{"n_experts": 32, "router_score": "sigmoid", "normalize_top_k": true, "routed_scale": 1.41, "tie_embeddings": false, "seq_len": 2048, "dataset": "wikipedia_en"}
Below are experts of layer 3 (counted from 0) of a mixture-of-experts language model. Rows are named router (the router's row for the expert), gate (a neuron's input weights, with its number), up (a neuron's input weights, with its number), down (a neuron's output weights, with its number) and show model dimensions 0-95. Each number is 128 + 32 x the weight over its row's rms, rounded and kept within 0 to 255.
After each expert's rows: "comes after" lists some tokens at least twice as common just before its tokens as in all text; "comes before" lists some tokens at least twice as common just after its tokens as in all text. This comes from a sample of Wikipedia text that the model never trained on. Tokens count by the router's weight.

# expert 7
router [133 110 121 127 126  96 158 170  75 175 100 183 126 116 125 126 145 155 175  66 162 168 151  87  96 132 171  76 118 120 179 164 144 152 111  86 165 144 126  82 135 133 138 147 161 123 133 156 119 165  88 103 129 199 147 112  99 102 116 125 147 182 125 177 198 116 121 101 162 116 115 125 142 137 138 100 116 135 149 172 145 135  77 132 124 121 104 141 147 100 130 163 161 193 123  83]
gate0 [ 92 140 157 113 126 154  92 156 139 155 132 201  63 169 126  86  95 209 115  98 102 124 137 111 135 103 228  57 137 116 112 133 119 151 168 103 171 167 156 110 143 164  88  96 179 143  89  94 105 156 165 133 176 168 173  76 129 140 103 164 168 149 169 157 175 147 138  80 134 124 121 156 112 110 122 164 121 119 133 132 110 149  92 128 105 160 122 106 136 156 180 102 131 150 101 142]
up0 [ 88 158 125 117 109 130 190 151  86  96 123 116 123  86  76 156 152 140 119 182 125 152 115 112 111 186 118 119 127 100 119 180 128 177 127 132 165 164 144 149 119 108  82 175 132 198 146 141 178  98 104  72 132 114 140 113  88 138 174 100 126 153 168 165  97 101 105  75 129 104 193 208 105 148 120 175 122 104 163 157 137 121 142 103  93 137 154 166  91 130 128 122 147  69 153 126]
down0 [ 90 114  84 113 120 183 107  69 126  82 154 182 102 152 138  98  81 153 182 180 186 132 124 120 160 126 156 153 168 185 172 137 131 104 123 103  91  79 148 132 138 124 148  92 147 148 144 141 106 147  98 117 101  70  83 128 111 156 157 124  84 131 111 158 170 165 132 130  88 178 155 159 133 141 136 153 172  84 150 157  83 127 174 140 108  85 104  15 133 153 223 124 137  94  85 147]
gate1 [167 109  94  99 142 152 145  99 113 143 160 159 157 116 124 142 150 138 105 167 170 177 153 120 146 161 165 111  83 178  70  86 191 122 164 106 175 163 140  86 119 187  96 196  77 133 124 133 138 154 101 125 104 124 159 147 141 112  99 176 138 142 148 112 171 111 138 114 167 147 116 174 138 149  98  76 116 130 169 109 154 157 123 122 158 154 120 172 181  90  52 130 170 164 100 110]
up1 [101 137 109 122 121  96 140 136 144 164 155  44  97 134 110 101 115 129 124  84  70 121 102 137 189 143  99 135 191 114 131 125 110  95 142 164 113 108 112 164 109 131 160  94 188 119 118 132 154 124 206 129 140 112 101  73 160 107 162  91 107 112 159 140  76 126 147  97 117 138  78 111 113  98 116 121 110 105  75 110 103 131 137 120  46  92 149 136  91 160 201 121  76 128 105 153]
down1 [ 95 140  82  98 145 132  68 120  97 109  21 164  83 130 185  80 137 158 113 141 116 136 130 139 124 141 147  87 158  48 172 134 136 174 118 136  83 134 145  84 108 137 210 139 189 124  94 152 151 101 127 128 101 160 149  60 121 136 172 140 120 120 100 110 105 174 171 119  65  96 159  99 128 136 137 122 119 117 139 106 110 101 177 118 138 120 136  90 111  76 156  85 106 128 204 128]
comes after: "| ", "201", "202", "200", "199", "198"
comes before: "| ", ", ", "|", ". ", ".", "–"

# expert 23
router [133  80 137 107 103  66  63 156  83 153  86 140 149 116 105 102 126  92 172 155 120 128  97 155 137  69 173 125  80  82 171 113 170  86  84  48 116 120 101 135 186 131 130 117  90 154 144 152 162 141 119 124 128 120 115 130 104 109 128 123 138 135  74 154 133 134 140 141 144 137 159  96  81  92 145 129 151 171 107 151 102 148  78 211 112 168 135 109 137 130 136 160  87 120  93 136]
gate0 [116 149 146 120 129 127 135 137 123 132 165  89 154 157 105 105 104 107 116 128  90 131 109 142 110 181 105  99 118 114  72 143 133 111  97 175 127  82 113  67 147 130 147 140  77 107  97 161 147 103  96 167  87  70 137 140  71 180 145 170 140  80 153 139 176  85 178 135 146 137 129 157 151 112 151 188 135 148 127 163 111 143  87 116 107 134  92 106 117 119 120  77 108 149 183 152]
up0 [171 124 102 193 164 105 114 135 119 143 140 145 137 127 181 158 134 176 158 110  92 155 144 102 112 177 134 107  85 181 175  96 121 133 139 113 143  83 193 168  75  93 126  94 151 150 159 106 114 184 140  92 129 174  91 121 147 113 131 114  68  95 154  81 128 106  80  77 112 152 117 165 173 181 146  37 111 185  83  98 155  69 129 127  87 140 163 148 133  98  96 162 100 151 151 142]
down0 [174 134 211 101 146 178 130 171 140 141  62 153 136 113 120 116 111 181 163  88 129 104 120  85  90 153 114 110  94 110  43 167 123 117  99 174  84 158 132  83 119 167 143 144  87 102 124  90 123 114 101 151  73  95 158 162 115 171 102 109 135 112 155 106 133 100 115 164 169  98 129 149 128 153 174 118 117 121 130 177 120 165 114 110 127 187  83 167 176 162 146 122  83 141 126 140]
gate1 [130  92 137 134 184 139  81 191 126 138  77 163 147  68 119  95 145 107  55  91 114 153  99 147 180  73 169  90 123 136 104 112 125 122 141  52 165 128 177  74 125 106 188  73  99 119 138 133 173 122  44 124 129  98 120 158 155 133 107 118 150 165 138 152  91 184  94  90 130 104 183 109 108 102 145 191  82 128 129 105 141 104 110 160  73  91 120 122 154 105 155 162 100 131 115 138]
up1 [212 124 120 142 107 156  82  22 115 119 135 173 158 142 126 142 119 141 141 150 117 200 150 129 106 143 152 162 145  91  79  45 116 132 118 151 127 116 143 180 127 142  86 140 135 136 138  98 107 181 148 147 152 106 100 149  84 107 142 136 107 117 119 133 106 107 220 111 160  86 135 125  99 171 163 107 104 168  81 118 206  77 103  78 169 138 120  89 117 101 129  81  88 162 140  67]
down1 [114 124 128 197 186 182  77 177  78 139  83 162 189  94 201 154 115 112 131  59 149 111  78  78 127 142 124  65 138 143 161 188 151  85  95 161 150  97 158 112 142 109  99 148 164 133 112 131  84 142 111 136 117 114 148 126  83 133  76  69 149 132 111 175  91 159 142 120 125 174 121  98 171 155  98 132 108 161 117  91 140 114  93 123 155 145 120 142  76 118 110  76 101 109 133  68]
comes after: ".", "|", "\n\n", "==", ")", "==="
comes before: "- ", "The ", "\n\n", "\n", "In ", "=="

# expert 3
router [166 168 149 139  53 128 136 177 109 146 138 147 170 118 144 119 136 113 174 110 163 156 111 125 112 129 163  67 146  66 150 170 120 144 101 120 107 148 109  90 169 137 138 108 153 138 117 148 100 144 123 118 141 116  90 126 157 105 139 109  97 166 128 132 142 101 173 122 140 135 190 126 138 160 179 122 175  85  34 117 122 138 118 105 113 150 127  72  81  99 101  92 146 195  92 121]
gate0 [147  99  98 138 115 117 125 150 135 123  79 123 138 162 170 143 118 112 119 114 183 122  91 117 158 105 105 118  95  81  59 156 140 147 116 115 140 137 136 139 142 157 166 152 130  96 110 160 196 107 126 134 119 142 106 152 154 108 103  68 155 137 116 108 154 173 143 132 145 150 190 201 136 144 149 148  81 154  80  52  71 126 125 147 136 159 109 146 132 139 196  65 123 148 131  61]
up0 [143 115 162 184 167  81 203 126 120 109 158 167 156 133 132 128 177  80 108 155 171 122  97 184 129 161 117 148  92 135 166  73 124 135 152 115 115  88  72 174 115  74 104  86 132 169 124 146 125  93 104 138  84 108 126 114 136  92 119 120  64 145 143 170  83 125  93  58 146 130  48 159 150 124  86 156  95  61 149 137 149 177 151 123 140 147 128 131 170 191  36 135 153 108 122 127]
down0 [146 141 157 141 174 123 164 131 105 115 203 135 155 135 117 165 168 170 164 113  89 119 145 197 123 128  95 123  74 138 101 114 148 108 198 146 144 110 130 148 126 149 149 156 116 137 116 126 102  53 145 130 170 121 102 163 126 147 161  93 107 128 132 155 179 114 106 155 183  76 106 179  70  48 118 159 120 216 167 201 166 105 148  86 175 115  95 106 127 132 102 173 169  95 121 128]
gate1 [100 130  76  79 124 169 102 149 118 160 170 140 132 122 163 122 152 213  96 161 118 138 113  93  80 126 148 176 114 130 114 134  99 157  61 134 195 167 104 115 135 119 133 103  95 175 145 141 143  95 110 153 130 156 103 141 125 140  50 123 101  87  84 128 132 130 138 118 126  98 127  66  97 147 132 126 160  72 133 130 128 121 179  68 102 125 190  78  69 127 165 117 114 180 188 111]
up1 [149 103 106  81 176 140 115 146 122 127 176 123  90 127 117  90 149  70 109  57 165 135 171 135 131 115 174  94 127 135 152  93 143 111 131  90 136 144 144  95  96 120  94 131  89 126 102 158 146 122 108 113 126 102 132 116 136 137 139  63  97  80 101 141  82  99 129 133 107 134 177  98 113 117 148 113 126 130  97 146 101 129 116 162 188  92 182  79 122 147  83 153 152 143 102 101]
down1 [136  82 103  66  97  80 106 138 132 141 126 115 170 102 133 115 156 123  96 148 108 118 176  68 103 142 110 137  83 144 129 151 108  58  95 109 209 224 195 145 138 135 101  78 117 100 146 118 114 147 107 114 142 156  93 156  64 167 145  32  97  97 115 177 152 127 138  79 131 169 182 104 122 116 169 100 132 140 137 145  70 129  93 103  87 145 146 137 155 112 103 158  98 158 147 170]
comes after: "| ", ".", "–", "200", ":", "201"
comes before: "| ", "|", "(", "– ", "/ ", "km "

# expert 22
router [ 90 100 147 121  91  75 123 145  92 123  80 172 127 114 160 113 101 115 162  80 144 174 187  94 130 113 136  41 113  64 102 132 150  53 114 115 134 134 201  91 166 138 126 121 177 158 123 121  98 131  69 119  90 105 138  96 160  96 122 117 101 148 163 134 104 153 126  61 113 160 132 111 153 183 134 131 117  88  96 175  98 137  59 113  96 166 170 123 110 114 137 130 126 168 107 107]
gate0 [123  90 147 114 151 142 154 122  82 174  78 143 126 140 176  68 156 183 127 100  85 136 170 178 114 132 167  91  83 133  82 137 140 112 101 125 117  76 141 114 100 153 192 125 160 111  91 163 125  73 116 109 133 166 157 119 140 107 139 122 102 143 124 219  94 141 152  98 170 108 118 136 183 157 172 118  72 125  79 153  23 110 123 141 114 115 125 116  85 159  62 123 130  83 178 177]
up0 [191 116 110 168  83 138 107 159 120  88 101 132 118 154 133 110  95 152 121  78 178  92  93 179  61 161 120 125 104 129 129  73 175  82  91 121  32 126 137 159 130 157 109  98 183 139 109 151 132 132 157 116 150  29 168 102 123 158  86 130  87 133 145 124 110 186  48  64 107  79 142 164 118 149 182  73 100 123 165 125 101 128  77 140 153 144 100 114 101  64 160  73  84 140 108 138]
down0 [125 147 126 154  82 143 139 105 157 103  92 101 143 116 152 110 112 141 147 177 113  83 125  93  45 113 110 110 128 140  66 167 124 135 145 120 157 114 169 142 163 106 140 141 100 166 162 140  70 130 117 152 168 154 117 164 162 154 184 111  78 157 162 103  70 141 184 152  82 156 111 122 121 124 155  87 119 188 115 114 128 150 112 124 110 111 161 119 136 134 121 145  97 181 149 128]
gate1 [135  49 104 154  73 139 146 194 169 160 165 151  73 139 114 106 125 163 105 162 150 129  97 123 137 163 193 170 148  25 120 162 116 147  79 115 145 109 141  99 100 170 102 145 131 165  81 124  93 161 105 179  83 150 122 128 151  63 132 122 121 110 115 145  87 127  69 154 102 107 104 116 150 138 122 168 122 172 131 122 120 147 106 155  87 168  62  98 120  62 125  79 141  96 112 144]
up1 [133  25 140 118 152 199 145 118 106 130 120 121 146 120 136  58 136 109 155 117 111  88  92 112  93 103 135 134 149 113 188  86  66 151 147 115  40 100 101 145 123 140 107  97 125  93 134 148  87 132 147 159 157 113 114 118 156  92 157 108 129 145  74 105 122 118 185 133 157 166 161 177 156 153 138 134 133 132 113 130 193 122 106 116 117  99  82 116  91  31 123 183 155  98 131 164]
down1 [106 102 106  96 100 138  58  67 106 148 143  99 117 157 110  88 124  81 113 103 135  76 108 158 125  96 177 128 106 157  92 112  81 113 158 166 148  77 109 151  85 136 115  70  97 142 173 175 158 183 185 150 108 153 117 104 140  65 141 104 157 147 102 134 100 112 125 101 116 107 119  96 139 106 113  87 175  88 114 159 105  87 165 169 169 138 181 147 144 139 106 149 142 157 119 161]
comes after: "\n", "|", ")", "Ch", ".", "\n\n"
comes before: "- ", "| ", "The ", "• ", "\"", " "

# expert 0
router [107 133  92 154 107  74 167 166  75 145  31 198 159 100  93 133 105 147 150  53  90 168 153 146 103 123 160 114  67 123 143 153 185 123  75  82 153 185 110 123 133  85 124 145 108 196 165 116 113 131  98  86 105 112 163 127 163 115 102 138 147 136 130 168 167  91 176  88  69 141 166  81  99 178 125 148 127 135 109 181 129 152 112 120  42 143 145 110 135 117 129 119  77 139 127  82]
gate0 [117 194  77 156 133 122 153 132 173 167 171 150 143 172  56 114 152 121 213  76 154 138  89 128 113 124 150 144  96 158 129 168 168 128 165 141 107 189 166 132 154  83 126 148 182 173 165 104 162 170 131 132 114 162 116 126 145 123 114  92 107 127  82 145 136 184 156  98  93 153  74 102  70 176 149 160  85 122 117 138  88 146 147 169 133 128  66 151 182 162 138 127 115  71 123 166]
up0 [118 113  80 106  85 119  72 118 114  92 101 198  93  98  89 118 145  91 124  66 115 146  81  73 113 122 116 183 147 125 101 213 102 132 140 141 170 120 105  71 116 140 134 133 122 204 119 117 136 103 190 143 141 154 152 164 129  69  61 154 112  93 173 118  79 149  57  91 111  98 126 113 135 124 169 135 116 128 148 117 118 111 102 121 100 173 121 175 154  90 122 129 187 122 133 202]
down0 [114 201 131 128 103 115 163 179  88 128 157 132  93 137 147 138 134 133  98  45  99 127 131 171  83 178 184 143 140 175 156  79 180 150 150 119 130 139 156 148 115 147  96 133 207 134 187 146 210 108 139  65 146 160 196 135 111 161 145 113 157 140 138 139  77  95 124  95 150 127 120 161  86 166 158 103 108  99 116 140 154 111  99 155 149 139 179 196 143 179  77 144  99  89 146 111]
gate1 [142 118  83 147  97  61 139 157  77  88 120 162 161 118 126 148 150  88 112 157 139 153 132 117  63  92  79 104 152 187 130 177  79  91  94 102 105 201 116 126 104 143 199 139 185 121 131 112 126  91 134 130 118 103 104 143 184 112 184 103  99 106 128 129 150 102 160  73 205 125 140 111 144 114 150 148 124 110 131 138 143 121 174  84  91 109 151 143 174  78  99 141 142 117 139 107]
up1 [103  65 157 107 127 136 129 104 133 184  97 155 140 144 181 109 155 113 143  95  98 144 189  30 138 177 137 110 148 123 171  80 153 119 161 165 132 187 161 126 142 108 106 143 125 105 130 114 112 139 135 162  79 151 142 105 169 154 148 147 129 118  99  99 113 118 139 126 161  97  97 133 126 209 134  91 168 160 124 160 101  96 121 106  90 165 109 137 116  90 168 112 111  41 184  97]
down1 [119 120 111 176 154 153 146  91 103 104  80 174 106 126 156 151 135 105 155 116 158  22 133 112 137  78 162  94 124 114 170 151 123  78 113 135  48  90 152 141  84 150 108 108 166 147  70 169 147 157  71 117 153 116 119 129  94  59 154 161 140 176 112  98 128 122 156 133 143 150  91 110 189 115 159 163 154 183  87 119 147 132 117 138 117 118 122 179  80 130  89  79 171 132 109 113]
comes after: "- ", " ", "a ", "in ", "% ", "• "
comes before: "\n", ": ", "-", "by", "/ ", "name"

# expert 26
router [153 186 142 137  57  99 163 130  79 174  99 164 144 122 128 102 131 135 115  86 219 161 162  97 119 102 129 134  49 143 129 141 104 108 136  51  96 102 122  87 134  89 186 123 146 142 143 171 125 148  59 140 133 148  97 138 119 131  98 140 111 135 100 118 152 113 121 131  83 155 155  96 117 137  94 108 121 198 131 165 130 214 147 106 125 175 139 110  59  79 128 104  47 115 123  94]
gate0 [134 181 112 116 139 141 171 128  79 114  61 134 135 146 117 130 152 150 137 174 149 178 138 162 177  97 139  64  79  82 146 100 115  92 158 125 166 147 139 104 142  82 131 161 125  38 162 118 111 134 141 111 144 119 123  80 155 194 159 167 125 151 125  89 102 159  76 101 100  95 104 133 144 210 103 107 111 155 140  95 147  59 156  71 146  94 106 114  96 161  77 130 152 123 114 121]
up0 [ 86 189 139 110 104 181  67 139  94 165 123 106 132 160  98  85 105  83 124 115  96  74  62 106 176 108 163 124 118 144 137 180 101  87 115  98 101 109 162 132 129  76 109 104 133  98  92 114 189 192 116 149 123 146 108  93  95 212 200 148 166 184 185 101 113 143 150  72 139 129 123  67 150 116 168  97 118 146 120 103  92 125 153 114 141  72 102 193  91 111  82 118 129  86 113 129]
down0 [157 133 121 165 125 124 127 178  62 185 147 128 117 125 211 167 132 135 172 160 151 152 143 137 138 142  87 118 146 123 157 128 127  88 150 116 137 143 199 130 125 100 120  77 119  75  79 147 128  87 133 133 107 133 142 114 163 134 115 120 119 162 111 124 120  88 183 153 104  56 184 114 132 122 120  75 143 107 141  97 123 115 112 118  83  63 130 131 135 142 165 116  96 111 142 100]
gate1 [126 109 100 100 158 108 125  98  98 141 164 136 113 100 131 118 161  90 167  55  69  98  99 101 151  59 118 151 145 166  29 134 158 139 103 100 125 146 124  87 122 126  78 115 106 142 144 106 136 120 165 149 104 156 108 132 121 114 125 146 110 135 126 114 112 126 107 115 124 104 108 166 147  93 121 127 156 120 136 134 121 157  98 131 102 127 162  71  43 143  84 134  68 148 161 116]
up1 [ 86 100  86 173 172  84 135 159 169 163 127 126 112 157  89 146 121 117 111 121 162 110 121 157 101 122  93 106 143 134 134 203 181 177 173 103 134 142  80 124 157 102 161 160 131 110 168  92  87 113 137 181 104 150  97 167 113 141  69  47 154 154 129 112 121 120 116 156 106  88 167  73 164  92 163 103 144 151  98  78  81 161 137 134 140 116 107 128 112  92 109  37 135 119 156  99]
down1 [134 113 108 118 125  70 158 121 200 134 117 103 121 126 165 162 112 109 126 193 156 147 176 112 111 138  59 125 115 143 141 115 183 149 182  97 142 148 161  90 147 120 142 165 105 133 168  95  96 105 106 195 114 119 181 131 141 113 175  85 132  91 112 127 117  91  78 168 150  96 129 121 160 115 125 180 126 138 136 141  81 164 175  79 172 110 135  97 168 109 111  96 102 145 129 122]
comes after: "| ", "(", ",", "–", "201", "."
comes before: ".", "–", ",", ", ", "0", "9"

# expert 5
router [187 173 173 133  80 104 102 171  87 139 117 146 139  93 138 114 130  80 130 100 154 186 101 123 107 153 150 108 119 107 120 147 171  93 109 141 116 126 111 104 145 116 114 159  85 142 134 124 159 126 113  76 119 143 133 154 111 122  50  90 184 191 150 161 119  99 151 136 145 117 109 110 121 155 169 103 118 165 111 119 134 181 125 111  95 138  84 129 113 163 126 118 115 122 130  91]
gate1 [155 104 154 176 116 117 111 115 135  94  91 166 140 102 156 110 145 130 145  61  99  88 105  94 137 104 100 133 133  95 118 154 143 111 106 100 139 101 151 113  99  49 175 190  78 174  71 202 156 113 160 104 156 139 125 157 149 157 116  92 110 137 157 127 136 116 145 117 133 134 166 134 109 156  66 113 171 105 132 173 155 132 196 195 186 123 144 145 122 123 143 112 113 132 141 185]
up1 [160 185 106 152 113 136 145 162 135 100  97 106 218 152  99 200 137  99 149 125 122 155 189 107 136 101 137 127 185  86 184 138 103 108 160  65 161 107  84 142 121 178 194 104 105 115 125 118  86 135 130 105 150 104 127 172  96 110 128 110 126 133 165 122 121 107 128 142  52 145 117 138 116 108 142 145 136 142  52 174 138 196 100 139  34  53 127 111 106 131 147 150  87  74 140  95]
down1 [158  84 154 113 118 133 167 109  68  58 165 151 143  91 126  76 115 133 126  90 117 103  84 128  70 132 112 145  84 143 115 126  83 154 131 164 109 165  84 111 144 161 119 121 138 136 150  93 137 153 123  79 114 133 146  83  98 228 115 113 108 147 145 138 158 179 141  74 113  80 128  77 147 154  74 144 210 106 185 141  73  90 112 126 142 187 112 159 154 138 154 143 133 130  48  85]
gate2 [140  97 121  95 171  90  91 167 152 181 138 103 122 121 140 191  77 108 148 129 123  85 157 107 153 137 141 163  74  81 104 159  95 129 147 129 121 162  62 132 121 113 114 117 172 153  97 167 136 134 117 100 106 121  93 165 149 144 143 146 200 194 126 162 130 119 115 134 149 126 132 117 132 135 148 108 191 142 116 112  96 146 154 134 142  87  97  55 134 187 164 113 115 185 100  93]
up2 [162 135 135  95  94  59 171 122 149 163 163 110 160 166  49 104 126 126 105  94 162 129 114 122 162 170 134 113 148 129 126  51 127 107 190  98 166 114 134  83  97 156 170 157 128 154 143 201 155 158 108  80 131 101 116 117 124 105 163 111 159 144 177 163  54 117 168 125 164 110  99  78 140  79 166 123  87 156 168  80  62 128 130 157 188  87 136 110 124 136 161 150 115 162 158 122]
down2 [181 129 126 141 153 173 172 103 155 137 105 122 148 141 160 123 100 145 115 150  64 214 151 154 122 137  92 121 117 140  25 137 101 120 132 108 143 154 133 103 134 183  99 129 108  86  97 139 180 111  85  86 160 107 116  92 107 200 139 134 138 126 111 125 142  54  99 123 147 138 122 162  96 103  15 178 136 146 119 132 107 108  97 117  69 101 143 169 111 122 104 118 141 110 135 148]
comes after: "the ", "The ", "a ", "-", "National ", "fl"
comes before: "of ", "in ", "and ", "(", "was ", "for "

# expert 21
router [117 125 153 106 109  77 135 142  93 173 103 115 118 100 130 118 149 130 117 118 207 138 159 122  95 133 115 124 134  87 154 150 157 160 119  97 110 144 101  63 142 152 159 143 128 138 130 200 170 133  59 119 108 165 120  54 133 126 153 195 150 148 112 186 198  91 156  93 149 156 210 131 150 130 110  92 133 127  90 123  50 114 135 145  82 201 117  69 122 125 157 126 113 162 132 106]
gate0 [130 127 110 124 124 134 152 182  70 125 122  99 107 154  86 123 128 196 179 187 218 102 178  89 141 132  99  75  84  82 150 132 160 140 108 128  93  93 147 114 118 118 130 162 153 105  95 158 147 128 162  86 133 124 105 113  73 102 162  90 149 114 108 120 155 126 130 106  71 139 126  99 182  88 140 196 138  65 163 103 106 185 183 184  96 108 143 134  95 218 157 164  99  66 144  74]
up0 [141 105 144 117 143 131 111 122 197 145 157 117 128 126 202 159 139 123 150 144 124  94 134 146  72 132 156 141 125  98  96  97 124 129  89 120 135 174  76 134 118 110 105 192 128 101 184 136 128 120 143 121  88 139 155  87 123 110  97 115 155 171 111  74 162 131 137 108 155 114  87 152  97 152  85 155 112 112  95 116 162 101 131 104 120 133  71 110 119  86 131  69 141 191  55 177]
down0 [121 132 115 119 114  95 120 140 107 132  97  71 124 160 163 122 116 134 140  96 121 106 111 158 129 126 148 123  76  83 207 107 158 132 146 230 110 167 130 168 190 174  88 148 125 116 107 147 125 133  93 138 124  87  92 132 142 173 122  82 116 147 143 136 141  94 113 142 123 148  89 171 152 177 116 110 166 137 155 149 136 129 185 145 115 116 175 151 111 168 117 121 121 132 149 124]
gate1 [ 93 106 143 134  93  74 106 118  85 124 162 121 114 151 132 136 122 166 108 123 184 129 181 114 144 197 152 104 146 100 143 128 151 116 148 174 138 142 127 162 107 176 143 145 125 169 144 141 140 148 107 135 164  88 151  74 117 127  74 115 104 172 112  38 141 105 143 155 116 149 163 101 160 130 143 170 159 116 103 102 134 145 138 125 152 107 146  60 161 119 142 152 209 116 106 130]
up1 [117 132  99 126 150 111 123  65 171 188 119 123 109 151 120  85 177 133 122 144 103  85 146 120 163 168 129  93  99 116 137 149 102 142 115 104 176 150 107 137 150 128 130  56 106  32 123 174 128 151  78 175 120 199 138 118  95  70 125 197 125 136 117 132 131 213  63 156 140 124 121 171 124 114  97 167 195 131 111  89 167 104 143 131 158 139 133 115 132 104  81 136 148 140 133 148]
down1 [114  92 118 160 143 149 125 112 149 119 131 133 163 185 127 131 126  43 128 117 170 121 157  93  90  70 130 107 143 139 132  96 141 142 119 138 119 143  80 135 165 160 107 142  75 107  78 120  99 196  76 124  29 112 112 112 180 111 140 111 118 102  74 123 141 186 112 139 136 151 119  93 180 130 130 108 205 150 137  83 122 117 146  96  94 154 113  58 103 171  80 108 179 117 212 155]
comes after: " ", "\n", ") ", "0 ", "1 ", "2 "
comes before: " ", "0 ", "1", "1 ", "— ", "2"